{"num_hidden_layers": 11, "hidden_size": 384, "n_experts": 32, "experts_per_token": 1, "d_expert": 96, "d_shared_expert": 256, "hidden_act": "swiglu", "moe_layers": [0, 2, 4, 6, 8, 10], "router_score": "softmax", "normalize_top_k": false, "routed_scale": 14.0, "balance_loss": 0.015, "balance_bias": false, "router_cosine_scale": 14.0, "init_std_router": 0.0238, "lr_router": 0.000782, "num_attention_heads": 3, "num_key_value_heads": 3, "head_dim": 128, "vocab_size": 39348, "norm": "rmsnorm", "norm_place": "pre", "norm_eps": 1e-05, "positions": "rope", "rope_theta": 10000.0, "rope_fraction": 1.0, "qk_norm": false, "attn_scale": 0.0884, "tie_word_embeddings": false, "parallel_block": false, "init": "uniform", "init_std_qkv": 0.0268, "init_std_o": 0.00571, "init_std_up": 0.0268, "init_std_down": 0.00285, "init_out_by_depth": true, "optimizer": "adam_variant", "learning_rate": 0.000927, "beta1": 0.9, "beta2": 0.95, "weight_decay": 0.18, "lr_head": 0.0103, "max_grad_norm": 1.0, "warmup_steps": 599, "schedule": "wsd", "decay_fraction": 1.0, "decay_shape": "linear", "final_lr_fraction": 0.1, "batch_tokens": 65536, "max_seq_len": 1024, "doc_mask": true, "train_tokens": 325700000, "max_steps": 4970, "dataset": "wikipedia_en"}
Below are experts of layer 6 (counted from 0) of a mixture-of-experts language model. Rows are named router (the router's row for the expert), down (a neuron's output weights, with its number) and show model dimensions 288-383. Each number is 500 + 25 x the weight over its row's rms, rounded and kept within 0 to 999. Numbers have three digits each.
Before each expert's rows: a language model's description of what the expert responds to. This comes from a sample of Wikipedia text that the model never trained on.

# expert 13
Auxiliary do forms
router:454491484533435489521529512500504470526508499440511514508513554533494474455498539490500480495532517540474532491492548478511493505449462536487494514478470504530502491508487519511494483511490554521483500453505533545512498502505474536462484540473468485520470493521524487475521497500499524483
down0:506499474511500449509519518482505507528530537494546471508492522532478519479489483530544505478539491515488494482512488547490497520545453508484483521543489515564499537476487485484500514512512486479480478484487515465510486534484521497528506493473498487523544518470527499515487485479489528514
down1:495511500495521526504545510479479512480463496505490497530461533512493502476512456502480517496451501477489508512482528491516508515495497516470491466494533482483516525491489514488477460496529465515510487487498476544494527486519490519511515540523508489468501465507510497528507480473474482466
down2:511523503494517532471492478493473447492492508511502499508506534493498511470462471490470536470495515527482568427511517477519528519511497472489462498499512490526505450524463516475477483477493503488445509485439539516479502507490526489515486500487494523474472507488515524487467491514470578491
down3:485491467494517528488536498524490494491450486509532481521466517530563479484493501489488481502536497476493479494518523487520471516495498525546491504523464488505514493497475452483475500506495483500496514521517492495489522487513494476518495526502505488505478499506487544483497533525496498469
down4:480486521493510517502498472542509476536509494434531537502506505483502511516496470501497551471490491490491484451494537493485516548518481476506528545540574466517476507509457489476473467490476490493507471476494573471492532525503508463481552479455488509487461498499488470539490495516492493515
down5:491479487512513484466473485497484470515498466478510477529499502504498457483533456503482497518490570514501471508504525504475515475534465425532517488456525530472477471512495524473487516542495512516498474473486517515493496529457504499518499479555500510501467542514479473493513529500511522487
down6:515505495505510495537459551543539500515538512485496554543467481513499459500513515505496481470464454470488498506524500490511509458481560485513514478470497493502489509454497481457516562507470515563489506463476495486503525486481524505513472483549494501493484485537535518473491504529485512499
down7:498481488476503558485442481466464500529497509517491479547448523537508538506492475464431489515515544529503503537499509495516505514525497550514521516524521520518458506516513509499465530485511476525485548494495530467501485504514500525489507536504473517512512492516513513521513473527502500508
down8:522500499551508469479523480460482460512521482512488504537519528475468519530487517502481495553502525493520516503464498477513498519531461484526480482502537516510499458546485491499500486474509539516532520499500488474475509450468544481520487504495539473547479488469533457542482523481512492466
down9:505486463508464475498483512469509540487490508499470492500516521452501504480515522525507466519467504513520508512504503508482460489528490496481530500521475519483506518519489498512453517528507509478472498492519562489490535461527489485531515534544533518527451524493495497484531503532474499489
down10:496469476485501500529457462459485516526500487497477442517520519503507505472497503475496522526507522487536509506520456510510510527454509551476528472496492520495488495478489475480493489520482462505471508493498508495531560508519535539468543482532496474473486505495504510516478464529478487515
down11:554510508521475503503526478509516459498448461514464507460510506511528485495531500516448509511546534514524478475500508470475467488486479529514508508486519524472524518471502506511484455541509518490504541523512522468494542520494513512485490575557486458476463498481481493441509490472483452465
down12:535513538463532499504468457482521485470490540492495508475484518481453546535456486469519504505465508494560507486518545511488452489539473507487518476483489505485514502518495495519506506464494477475491467519449478536485450480498518487482472494506557497488507503479518498473499475438476534520
down13:501503513513503472536502498487494532472541474491471498550505477461495500512539498517500471486490495550584514527510492497523527494532460500485531497469484466494528447527474468496468498524527449506522518550493495505468528540473503524521497480451481466523524500472506513510493474473502468479
down14:526473503509455540515488451523473466546462462518469528502479473499525493485512497502437503491504556510526479498496510466481486517495465520470510523533464503500518494514468525483501461523538535493475530505509537526500455520503517522511509533513533502511480516511494506490505518498516509441
down15:478511504490471487515544496499470473469490485497480535475523496536508547459488486511514497488502463482543523515502502492497514507557477496492519538529440466479462491475490514520524498540498501515505509482491441508499528511456471521478492498465512518499502497464529548482477478533452494483
down16:483504521491516465492468505480518504495526497489536502467506492494450497580507473491515462503519445471485499503520556504470505512534469509542536517508533490483511466461490485530469496489498531522518492523471482489542457484507535505523525474458457498469512510520494480525457506488505516479
down17:543496481508542552506537484499535475501487513479463469490517521487526496493496508527505485523495522490509557529483491539505482458508479501465532447477503505518502532495511522480498484519486475508584462502507513515486497495526503472493525505438519460514508532535516525453507503549467514479
down18:509494482495492496488502511485494514525523515524491496481487506500503491473464524461493475509502516507450496507482542520488491503457514506510527449498480532480486490481501533501501497468477500471484489509492530496454497488528513522478493528483516513542438492496510510525495460502491510488
down19:510469486470495488509506522488541512534471483489478507516489515513501514492504524471465502459530513507490524506493511541465508506489489470481464552507456524496471505535539502487508490478504515493434489517523510471516520477510506506480477476498558551499457491507516521473460485532529497499
down20:518518474504476517506468462505505516491529553525537516504508514485442487495516508489504518489481519469499504486507468510522474473475509523490500478480551528483478522456515540477523505470480532501460474484486490467465479484488526508482458490511500510498492499458524523476505544505482517503

# expert 17
Units and taxonomy fields
router:507521473541489478492539485499504511471567474492498487514498516526460457468496539516488464516487454492491510539518531508508460490492518451455475500454503500457494520497487490513514475501561502498467506473526519454505517457487476482476513491543478523463497529534491505518521499488507480494
down0:475514546520513459443457526518484511500547500516501526494489517485524483501505513534489513508499515513547508472521505498491515494489504481514533486516508500500501509499472471494459512512499493499446525466526470509478526520518558564514519493477497488528515456526489485518498497476498422492
down1:470512526528460532490502524477500467519513549492509466510454508511482568493477510529464501489542549507491511522483450512495485473500507506523499482494450516469510501556462542496487534467473540483524514465499475525497540533470510472494528489517523460471503480479537474517532496487531460487
down2:475495508488501476493497511498497508555473467521492501517495479465480550491491503530509486522476441508542484489475558468571504516501526506516458519545517510529518489469446508470512501498492502493509524461510497497484501497454525496452477517477473498482495546548485481482506466496510488478
down3:528487491534530511481465516500537477471526478515514450480515525479479532489517522523450458517492532470558533492491503494537485517525516488498487465508471534481462480475526481509510512517511519481544521508510471465520482458490512485482478488478497508482506468480476512517510527538488505521
down4:481520500491508529495515499505524443453535519523504496471424546507527491489512464475487484462504506478498481483508491507501494463466506501542547475527496523478522468485456492456506468518480545533462489498525495492460532482460508499537486455527527518471489461473492501550502496516498474503
down5:527469495523509497486549523520467463492517474495532529480499492495470521510499470488483479509490476486503473505487516475467498466515505508513520500475545499519505524522521471453481523508528530540478471490496521482542527495457519527518552483543490532446489497466501454515512507497548503528
down6:489488469500513487521535538516542491493435509508521477483474503490539501536542524501468477471529448529528517486479468500435514504458487498477521454531506491505509509489493493506441460468511508528485501497524472509514496520508512505530547488487457461510489489481507548547521507464458526508
down7:514503493443482469553494503491473470480488478522505482505482529456473473516472498513443497480532516499537501512475488486481493512481483504517484532510494531515511538507483451486520501486461475454485506485496482491484494482504499542528528528505547510493512505473515493464495489505548522534
down8:485487499496508521507512511513507476498511553460490494491522468494511524506532508501471506511486510499487512490473471506514545522476490494538496499491555504505525472513521541499474507507507527441473540485470490487501475560490499481480523495513470500509487509519506501493485545476491545516
down9:526462489504551509525514519527452526502525499504528546484509486461497509512514497494496475476511452537504519531464506448499528492468525490512474518531496457524533495494473489496527520501451517493500505546532513531477561519521493462451493502536504541526502505522487501505480480538508483496
down10:467454516509502538477518522493531491487501489524518540482473503552552559474481483517517488500483525511533529453493506511520510489552519463518495542487527520479519500489477541509500490503497543463455483473535480489572492514506510527483483442490497493495473498455501510503496493499557500482
down11:448523555496460495515556497478519487527513536513507528483516495504469516478523479474453499471515509547451521533494489525499447498475482511491498508514454487541503507486489494517476500502492563474476504497494531471493478469511478545503502531505530528509537489486526509539550461478492524505
down12:483547506528494535483524554513495484521508513496505443498513481452561483489523503482509540476472476523505536492522499540476483511474533518530489479502497516498484499505554495537516481465531515497488507506477509503508510445449543557459489467499487533473462490524536507482503527475454469510
down13:475527464548499538521537509476491478479522530487518463481433530487485534512508506481490491482496482498498517548504521516480498462535466495460524529532535478503555504473492501521464506460497498540472487538536494517476492520487496517523549525525438486469529491499498465520491470486478509506
down14:515508522519461508477469488499498518493478509559521539502566490497503517427506534446484533513497494543518493454494485512528499504529470472461457509495512472504496494508496523553509527521485497532441506493518490502506521504506505511468492509511448501547533498465513487482511513467501496531
down15:450535503525491530489439461499504471527472509511462530471492551488466513477496527515496494517473503548533494480519455520467511505498497496529488494497492438502503509493491505506450509473522502495481472502477494509514524514467510510516528508503507476513527548507477468481486517526518532481
down16:478513501496534489544547495473483478479509483493486499496484511497520481462477522517543512502524456485503490502497471460506470453498498511487456530511467499464486501494492486491550503490468469489510586489474525535488547510535447487484477488511558516505499481486501513474507535515487517509
down17:480499486554526518507497495489489481529510455517504489532534518507441547520469501497496477532487472491505440459477468482517502494530496470484500485538505474532545475492498476515534512527521504532501500499509512515540489504497474493533488523536496514522502566533487499452499545486482480466
down18:510498505490494489463497485510525478508509500488514483504502466526611417506517471513503498524498527482547512487474501517502539495526509494447506492487498519515484499497503485559504486489498497468502540466523499509477548490508510483528511489437511478511505472509462477462533524437485510517
down19:472472496506490487483488507514519531552479522546468508513489497533556552508541503479519496507434522492507520501488481477535471534480478481497505509498483526474517459474508488500514518525517465480527544522487474477559525514452487499473511511491506518496520509461533477577529509517515477513
down20:467511497505476515519514458522483533542528526504477490571536466512456474495507530489515502501528508505455482495496439457509504491513461513539522540531519496513498533490491459481498486485509487480476471524490525492527543531515506520478471432495517485475529493509492495505540534482542480505

# expert 18
Digits, this, foreign names
router:529531536483479484542491494442507434519516486473463542525432515535468492534498531496492449499482531489534508510461476485485500495504462502490530513545492479495519466522502493484505479456454465505511551469523520516490472517515480528475518465467530472524462487547498539527469483514509468501
down0:452534481471472498518514472491493521493458481530503491478471498522506507510489529455491520504509470481517496533446514508470569476535474487518489555513522493502480497539506453548512486543524471483488521484568494511501455474497513452551528528518512501526520560475484457498537514465536488471
down1:512532503498481464502474512454515525500492477447537517523540525475530480500488528476494515468477516509445509506464460473493539474525487481505529507459515505506521499543510510450498506513484488495499517493463534461461541498514473469492507539511551517496468562510507495466480534524497528472
down2:463477533515503519480539505506515497468501538559528498502515521511498471506500471482503530477519526510532452535514526471524442454482502531498498498502520513515481527497509487528545522482464478490476515520508536505504510510494490479494492506537517490504477492533511493519508446488474512512
down3:521523485525498547461504506524492510495461506518532477474482512498504510510514484490518532513532444480459523521497465518503522516480500518522520528517470501518500491531497512472508492490510518459509528523485508561500515555491496457468510488503519472509500441494475481540516515519520512511
down4:524548498469455520497493516515526510495487489519516510491502517535495502514489538493479453527474497520478520466495460431465495523487486479495490511494501521544543499498502473496487499519507529536477532508496537544516498444520470571528482512489513537473505508499528506494458512480568544502
down5:511542531490513511459489497505513530523495518498460477499483484502499495548508490543477477491492462459480499502490484480516499511505507481501490499513474513479528482483472512544471458489500501501536438558522522467518528530524505463500483459518495521510453512439492515509487502502480505425
down6:517471558481466489481513545469491495497501492488503486515485480461497488501510513496508482462531501492487504494545482490455505517470519493490446493533495503470507518510562451517528512500513481484502523472474487475518459480535491548460499556490475508534533465440516505505498487500454523499
down7:461537483520526468506501504497508506521540510492505531487510518433507528483481521509535533456455509504532486530489490548491454506491463499486482475503498488476495500480484476483501516492500450513512463478497511536468469501521492499526539502503523500482519562520491511510496482506504521467
down8:487513527522550527513502470529493480465506523554522572482461529541477533498475538458547520540499501556493502507481453501485505559538543506514463532501466538519463522482529473508542542469509506494490487518490485534535459491516498459494483529468490553489460522464484520477485528526522458498
down9:481499496530493549486509531433450510475502466483492515494492473507512475502534505528535505503465497481495514512489498503525459487523534524494523498570542493447534507471518465507481527537493497536522456475506455491522468486510505501456531517545460497513507479503507476541481518514496523487
down10:520451493487552502512495494469524479493539503505565463551536501457495508429494511491523504531492497504479496525497543513491491480472442488490479486523515543463503478556504495517518512490527521421439528500495460480486484473518504490469480482461556464516492499473476510532505468525507497502
down11:518539504579519536528540516482544492489479437489527473507514476511487449530489461466497529508479483488467498467522489446482485536515506509489480499483518493471465513504457536496550513497491487482532504452513505488448441505475521513464455563521484510490531529523501475493483516481504523486
down12:525481504448492501489529500519497502495497462524533484493497491520475512512499514500450465479484521476492492476485492478516514504532524478436508512488513543480469493497475514491471523522460516511508499505531450512538498522494504522524514494471532494503497503520511433509478500505485486460
down13:501512517532491489500521519517504521495546499564549551454453524478491518479488486502489469526511540522525502501505451507500504474504489535480463507483488519495506508486510454501533493540520516493484506472502507458495515508518519491462507476478486448491479504507483523506461470519458481486
down14:503530527510501498501518479511471524486491463459548491499441469450467503495516479480522464524483485531499491581480531507521508525456478509467527514497513518463489511512538507524470488522492520518504537529484500536522532538493475489495538508515506542506483495523488504520466511503475541493
down15:499509529486466519496504561472516521492498499512549511465451503472486512469476521465478498505478483496473491489477499471499530494500483477490474437505516503469507496525517503509491499521482511483469493529502480518492510521515463516528528474513495496478518514481476530500531530457499505498
down16:461527480546523515519515476559507500476520532487505532480490479514461537516483486502534502523533475505518535502559509490550491491536506497500459519529475474497524515525539546480516472528485523473462474517466538514463510516500531494487500511515505512466541519489541551511477447476485491507
down17:507513470560544514490509476465475493493482499500538577527500504518506482488503507545501543489525487536486513457506491503496455533510518497495527449476453460463492481528507493515500478495494488488510474490491495508538500522498486468460488546465502519440528500465489510502498484540501474497
down18:487492465516509515479513545533515527479512533534517482486501495501450537474517490488507482488539442526495497449521449461520487445503499466472562466518488530539522475528504517487493475467519516501538512534478511505498513527479521430462504512491503524502501512453506503529540474519489484458
down19:506488540432488491516452534517493515503509482496473490546473516485515504537539442521438512437509460457472472510486561498530540490521503506477502495511487471504507493520500475468464482520512426508485531517523478533509522525543517515529503471486508470524517516579480513506521480522471491499
down20:503473433486514520515527515529493473525502515506515454522523494493459527478516489490496495481427504527474510480510502510471507430516513462509501477504465482475528493539496484477460508478525528536476494499488492478449539469489460497463457508484456551496472485475503499457470492511494496516

# expert 30
Numbers and counting words
router:521494538530505503478496508510481487516508507567497510466466507525493500514514488557536452512478529547501546460496516502489488510505504490540479540505553513504446506459497561540499479514465510510532498499512496492528490499510530517508525521538479490494487503530445496513490545478530503502
down0:502537464533546507521492520503490508518481452511503506530521484531520490514494522515500524528489469548496504456502517501459548502494508469520481490526507488471484543482473504521558475487561541452530527511533502516506531534427511478474507486445502500514497522513493522471450474488496515513
down1:503502512506519523445515547514483497486496493436558465527530505473493483483488471476481476486490476519508518486474519488507531520500476503552473533520489450497522468523523458491530512496508433511509473466482473499506530515528469501526533509507480503444475506483511511482487515557498544467
down2:524536556510525501509539504480510432498504500488485480504509461515532496514490499484483475495492486449474454519488508470482504511495470526480508477428464523477534495482487511526502511487479526501472462517509514518490468513488484481516466533524468462479502509549496467476530467498466506516
down3:548476509513422509532480489504493501440468517496519470527465475493473511545500535530511467491457500540488457498531518520493491532509502479496489505503506525475460448526531506455493484507455515482507488477519488523516445473529555514475488486536458493506483481495442464432510503524499509545
down4:511519499481504518518504489502500490477517459465508510482494508518523585569508506518477483519503515507488470473498541498470499496528482482474520471489441487488476488575500549518551489493496513485492482496509486515472544505531519540515469524459530513483505518478500515475474509499480521481
down5:459522528471456509500481541520496507531522500507477537548491517514575509503511478503522506480486551524514462523484506523513480488510487461499500533505499538536478485498476537517487463521506471523516504506491513511536482476512546459490482483510493512522552476504484504468527463518480509495
down6:495494493508473523511547506508531488492481464480508501490512522482490531508562461490496474443444474547511506503505522532506499503514505488531469529479515539493528510504460515480522504508495475518506536496479504515516504502495447491498433502470495489544488477481464521499504513473512498504
down7:478453455528505512505545526443458499507524513466524481471489559491493513552448446467542475442532545496500483543496500514451522476536503508520491502520501458480528464497488501540493509506488495509531477511518457455474499487569481484480550488498506476507501516503467465488490486496533522442
down8:501504534485507530477522500463497502523470466492473447513518490503516493492490485461547527486520493518541557482524515500545520516510516516490487531520458492483542517505489505480507499490531485477484504509512486484493489478524541518471508535486513482500487518508524502517514461534480455459
down9:481514483496499523455465482469511514498524492472495487491503544457479464523489545497479488500493510482503502460465504498494497478471493505543512480476526474525508528488492517482489524456535457556513512481548462466504481497481469489522499532540496523500513498473513525509505525498492484524
down10:546531496514495471499492493488481482531544533498450482479447492469520470483487499490494491479465493524467514456578502507563489505501500473448532469480504520483495477481493497491495494538513514477469497543460517493492493495515515508524494519482530489542495497524523530463541511498545490478
down11:462502484557440491459473481503506476472494475497496494474519561490468551506511493497481496496532527499517506518482454540522482512444484460517533489538505521527502526493509564472484520519536488529485508479491443497483502488527541477537502493543520532497517449475446514486484462505490507533
down12:521478519503530494499484569505484474485518489513443479525496491522500481479484467493532443535530467465513522466509496495466499492508531530514522491495495507505519489515518522487491484474468515545536508524499474503496474448521499479497484480506508502495546530484526520517531501491517489473
down13:507493514478471500492497523457502508494503477524503501490512476523506548501498475470555474506476455470508533525529518489505543469524513481502470537472539480488540455490517544512507556458498479484516533512457483519498478488495508449522515472535492531511513513521518538468508486484503539501
down14:482531502525529476497542438427532521520496540544482513517459512491496486529484475445479510486516516489547472509512473490483485493504565433505489450489508513515547467556487542506487501524513494534497496502511472521469468478525541519513493477482494472521545475537510493476503475492529491537
down15:469501529511476502517457509506502513511500539514482494500464500515495478517535508501473536480492457504515496513504506528489465465490502520495484516499535489532442478462478480480512451475457508466485484498476511514483489501474539526519452500504482519552498499527471486534487518456489530474
down16:518516467512513467485488488502502524478475488511456481508505491498560536513495423501523550524523479473529521490508493496536474492508508511511514504505476457492463511456533524495508470458512504489467507520487472485502511514484463524524459510494530489496526501521502532486541492507493450493
down17:534484509523525471470483470506559506429516478496471517532488532489512487541471494500558492515476472485525504486519533482514472505532516438514524511482553498503463474513481496501472496449469515476510511504502522503534499524489526502502511519518483553514525477500518494527467496462464520510
down18:512536505498517483451510485509529501490491476493434494514509490539497507512491496486458492450522509487522505504493539510534507524505529524453507483509494509489493452477475543531480441472505521467501491545513509491504501499483496522495535543518535541497470496503529539489504516471498521470
down19:507476522503507530502515483525500491507514485518462502533517469530531500510509495442524537475454512508524462565481534553530515519474512514477518490489485487530527444490505535528501514480494498510516526506521503478452518523502527509537484495529482488467518545482504543534486569448516532536
down20:483546515514480502442514462513494468491492499509550500493503504455456508502502518512472477501496463548463495484461492498484511510481434488483477459481511515499537524509495510498504473511538533531507513491530480497521517499493488505529497478479470465511466522490486467520496507498524460526

# expert 3
Table header cells
router:519483556460498474467512441507535510528519489490519494486518466480495499478544488514497501506483512498498472469460530503540500457508438494481509477535497485487525472487522516481494497513529486538543544515512518513505484467503453475493468544479492444478521489455533488476528466535506484468
down0:463523511524523481514477483497539510480506509523521527461495484482504476538512481541500493489515524532545527509538506505484481499517525549467491508502481507483453452539513533489530481451468504501576480476496525517469513479504498468515511472465513508482486493486525511468523507526514529494
down1:520459494496491514503515543502486502521461516485458527486442500486460484495500466480474473489553510480499491507546514560471492527490548502473473520517545533542477516450469486497497498525499441527511537475512516497508507490504499502535445486513512537532492542535477504513492508470491539478
down2:474496505488503467514462474533487509463506518494508530495496509489486495510551478459494459517497537503502460487478520491465555515532486471505504509493539464525523479484536497487467513497502476471542495500468501481463507532508525454476441482491495520569490498492532485465458489498459500456
down3:514468515511514529510531475547541509510485539476472523491504453486523526497530517472471486546550517476478507447500508539499467487534481514486506492493482513504530472473504508448531510512525506507468517506501446501542512534506513533499566521507498513523485453492493505490510468477524510495
down4:498484492476437520475526508491526478513473502499494527483548539518503474494519573485481527491454524477523480512490482452484499520471469519499518536485492510465462479477451502527522521532533491520505487507491492488476492522527545509472543531415508497506524528495494490554505532528486496530
down5:490491493517510554506461548549510518486467479469474494553509501481501547540526488462493492460451482494478489469481521522473494520477482507502519487518488501496551496474554508525535479547522507473492520520498490514564472434508505506500488506492512529508500540518511499535502505508539541466
down6:481507546521493500507549539494538503520477495490475542427482487526501460482524497463478495500498457517525449499486517543479512505485485537518504482537520474474525505465473524500490516538477485542495496537502483531518478523508488508529524543506478485508469505542481489533476500517506504458
down7:487500499480502530485519461503541487509477550492466500469487495437536510500493524479543529501469527462516454513487496517519497468510513522525498465488442481464551481567448541531548549492496502508567527484512516499473507464473497484485481485530459497486490501514507485461521509559473523516
down8:543483546460533514529462508503532514495511541506518486500486538495535500494512491515492545524534545477491477503508497473491547492485521501504496493552511458466476464537444557458504537482533582454490501500502489458489473479457513451473548501494486500502489508540493453478538498480493443500
down9:514521512490511483475448521520476498542463501526494484488540515500542483446521510532516495509503485468503472491480581524492513475535539504512493507482546491509503501511516504456480502472485524518494437481479531503532526536504509516493502508510502502513483525470545488492500496492533502500
down10:531515493510481508526521497530515519534497529463503541514550478509482505499492496469525454460500484513496499523493523491494480475474448453513513461472500502476495513468470522496443556474536454483533534506486507488513492491488488515497526465529473475476472489494494457528489513472483477500
down11:521479515543528543523511524509509513493483544504522516533527505522585551482476513497505504496469506477519502504499500515473488482527515495513466510470505526483517491498483478482531535536511506486513487485474509504522477536507498506483495455523523495520495476494493468480488516462522491525
down12:512508492513465492516504499475497519522472461509499501485484503503499457470534520492471531518508474500475540507510457521496503494548485509505515527506516522523482518523522503550491518525535487535522531529497486515468493474506447509506484507481516497522510443461478485529509495501486523506
down13:436520524459486464460461517486486503547503513483492537539500487530478546479472499479503457471509487469528503477530498489497506536492501497523475513523468493484508490517525495510508493563488445509500488485527503503497458500535481506522503501501486496495459528464514493483479489528538510481
down14:529496485542471497555508506484534484512495437528506475472535516473438463505485471490489515490520493490535512484523502511454457479510484507495503465532508500431501488496540517508492488469481540458466486476502443517506488484522505535473523501494482513510469467522481509515485510473516525485
down15:493504530514534458496526513531469511514494481508442511508484485541527484507535484508485483482534503511493476450503508559502498511488501504460465505495448520477462534481505466507499488527499455541452536451505525498509496511464482519499535492481568523487498517506510497530485455473511452498
down16:490477459516513497539491504484493473463509491490455460496527544474494521494497504493494515542530476495482562533522464487526471511517491494542479544492510498547533493494491479475493477471522533543530501522502482467542506488492473493507528453537492485475534465492507529471522476503553502488
down17:496507511502532442491471478491512496519468535519527491514497494447488480518464511474524519476531520514493498508487552487453501477539544492564509545448513491496486496505535511493511502460464476493542510514556529507506556485504512508469515467481489512519497514494518525485491444485490496469
down18:515493520493534467494493500486501526512494497496511484498489546477497523556530511468487539495513473480490489476507454493488514522485513548502478538478488544498504463513505492488487472482489519495521528479479496470522491504494509503463507492483516508506517512519523462521511478492500513531
down19:481461485450506500481519493512536504503491474508500483496489545507505461489469521539472499498505484495526499467487533518532500511464536514490495507515505460531472525508498547484526501512519536496460487492513474470504508486509515462498504477493494491465514508487512488483471507518505462533
down20:496508506487541494481469476526481510515487528532513476555514461475498490491437493508491523476479513502431527505525491481493474481507563502465478493499512502469537464519511516505506512450499554510508490517501514511519500514564469515482514447499515487478494494505511523497497518528522556485

# expert 28
Relative words, list numbers
router:523488449524490503534484492480463465559491469533516479549463526514453482469522509538537470505490492482485486500495491537518511549538527466500509517524512507482486471507529520472497536509485513475480504519526478502541526475458522521497490501497524487498522460460481461500484538522501491519
down0:506503475510476535542505494470536488544520500520507528498504514506460435527505474505516544483527465533475471543518482535527481479518483506487491479514545492523514502460481524525504473455474477520477496545491512495504508514484485503499534481518550486544478498495556532517518528520525473531
down1:482511534482495502531489506450504492486455515509499480537483447529516497481474443507537490493532507497475506503501507519475490500524469485472527503486493503447521464515483494531486467525438507510519508465536492501524491450503523523487470436484499509527504483522502512472503519479504500503
down2:500446530482502489502499525503495508473489451464477562516532497517555483457507506490521505498489533473473472495513509486519510513451512520523510491494490472444512509488522480519526498495511483514499497530448469492487477515505542533547529451508511503484452503511464504497472514490493494542
down3:489491493481503527464497505485505460516508486488506530493455478515510506501459534510479516523499511459510463468459520535480544473530484508502519510506532505502491527482519491493470530494486496534564545522502484494508516518509540514523545498548493507496452500474539496525505493491499483540
down4:459518509478490488547463490521508505467471501529498503509487533506559480497488462450531479456528471481486536553533504480488472518501449526493518495506449508530510478453507482517547463485483490503528489484497473490473503474496528548491494466508540501524539500517489499465465481487496480508
down5:490501527499510477482501514484488512510529504485498490513471523538525520481474522530509546505495515509480485495445462501505497531511496510501463499495512509459471517534543479514489502539502480502515494479463528508541464518519490481508540559491513532489501507523485511570505508536480459501
down6:489534490502508480459516474468516504499482449514491519480461482484498482441546483522474470499544486447490539472525541515464543499503493496517472490503514512508506437547536519491491510531475499502505529484490502495467478484504540506518465470473495482511477465541512454473516491461484488466
down7:514508487515532496518509491530513524525507477514536479495499485465470496505504476480480505489510481498518518494544482513488534490484460491496482471509499516509484465475499503561512473491501443521524532518480471518531485533501500535537503496531521509525484511489536484498518485516447526492
down8:481489458494517512508566486543469483508468485494482490465486507504484514456490504554526520485485540516561485475477494485537442513524469510494518511472515526537456514523463497488529504494490498544495534499511485546490489467536473503464456513479482522513523499493547511545496509474486503505
down9:516439511494476498488500494489516487532510525527499504505531464511489533506484505503471516491509543483495489497506517442512471480481517546495460542475483469509473475481431517516479517472504512508506512497478570484473511523458524506478526460490515516482510491503516466519519480468516518500
down10:533418552498507492444491456532516511484482507504536552513520546520450492482496505513486501503510513519484505501478490463491499518516435512513528518476502484485465472507479522530521462513478523501515512490490487520497517472525554533534516489481481499517496484437470494514468528521503538483
down11:487508526482507549522523496506488507476492487518509503476517499519501507547500507523536524503531540527534469479530468499516506435464498480507494478486500491506472523523496548480496519517504508533459496521536509526494518519488487518449496551502487485471521469442544446495555467527533471488
down12:463526511506519497481490507478529488462497494498485487466495477504508535522505522477526482501492504496486495472547491501525506528519568512460492525501492506463465522494491459474491518486493490489490493515482480472494476536534516486490493524502476514459450455491471552506490517487537460539
down13:534447532465515476509520472524499557448519512519500507522510481545484453513470465496501570521500491502500471501502498480492470514526464501490505503515541501554476486514476488508487516467546514491518499489479548451477483484508487551475491481521537436516514445499529525468514504518513477496
down14:514558510473530523498514500504463500497503529575532466481514467529481463526524521494453500490467496503521461497506516513505484481499522535490481503537508571504508478510483501515507480523511484467509567487537519501544485509478457503469453508497463478522520476522513480463535519478481492493
down15:513510492478486514484455523521493482499497540492519517504473532496510491501497429496499483493519487489480531538548515556492504503533465459499525484493517468492487480455484533519515462527506504520526522560529500498515491492483516519495465487498503505495482513525494478451522537515494499473
down16:502473514459510512502478491450505521482468449463515481491501478528497494511529506479496440501509475475552467499505524499515493513499481505516507525476521524479504511458497503464543463497498476473534457538505498515496507499519519512474488479508515492509474482519492551504445520526507483472
down17:505516510568476468480548493487518483505494491524480513501468503517545506482507516516492499492496483510510493492480513520490511509528482471510483524526501515520502482511436513509513484473504485506471498500484514502490476498519536506476497466469463455548510430508470455488499494494483510480
down18:480511501515529497495576484488464489477478535499498448514523517514523537506484490523439527531516483484502524499471537504521503478484537485531542508496507516502499516520518522478511510498504486452485470495560481567518496476474488488523395550486443517536572486530497472478529477501522475488
down19:500523533522488490537479484482477479520516511516434457524492506542519488524453527490491482496532493486487497515469496513515443500494494523473515459506495522503504514456521494487496520530511459494509504434539506474526536482471480487464469507506504513540545502493518531507524481513510470473
down20:486469513498507464503527514496530558500491504509528518495488450488547518509468480501551501492500518507491540543530492549519492474483516474507519528492506495494497499503500552488507513504497475495528478530489484500531492484474511427534491528492504530440473546510490493461516491516515499522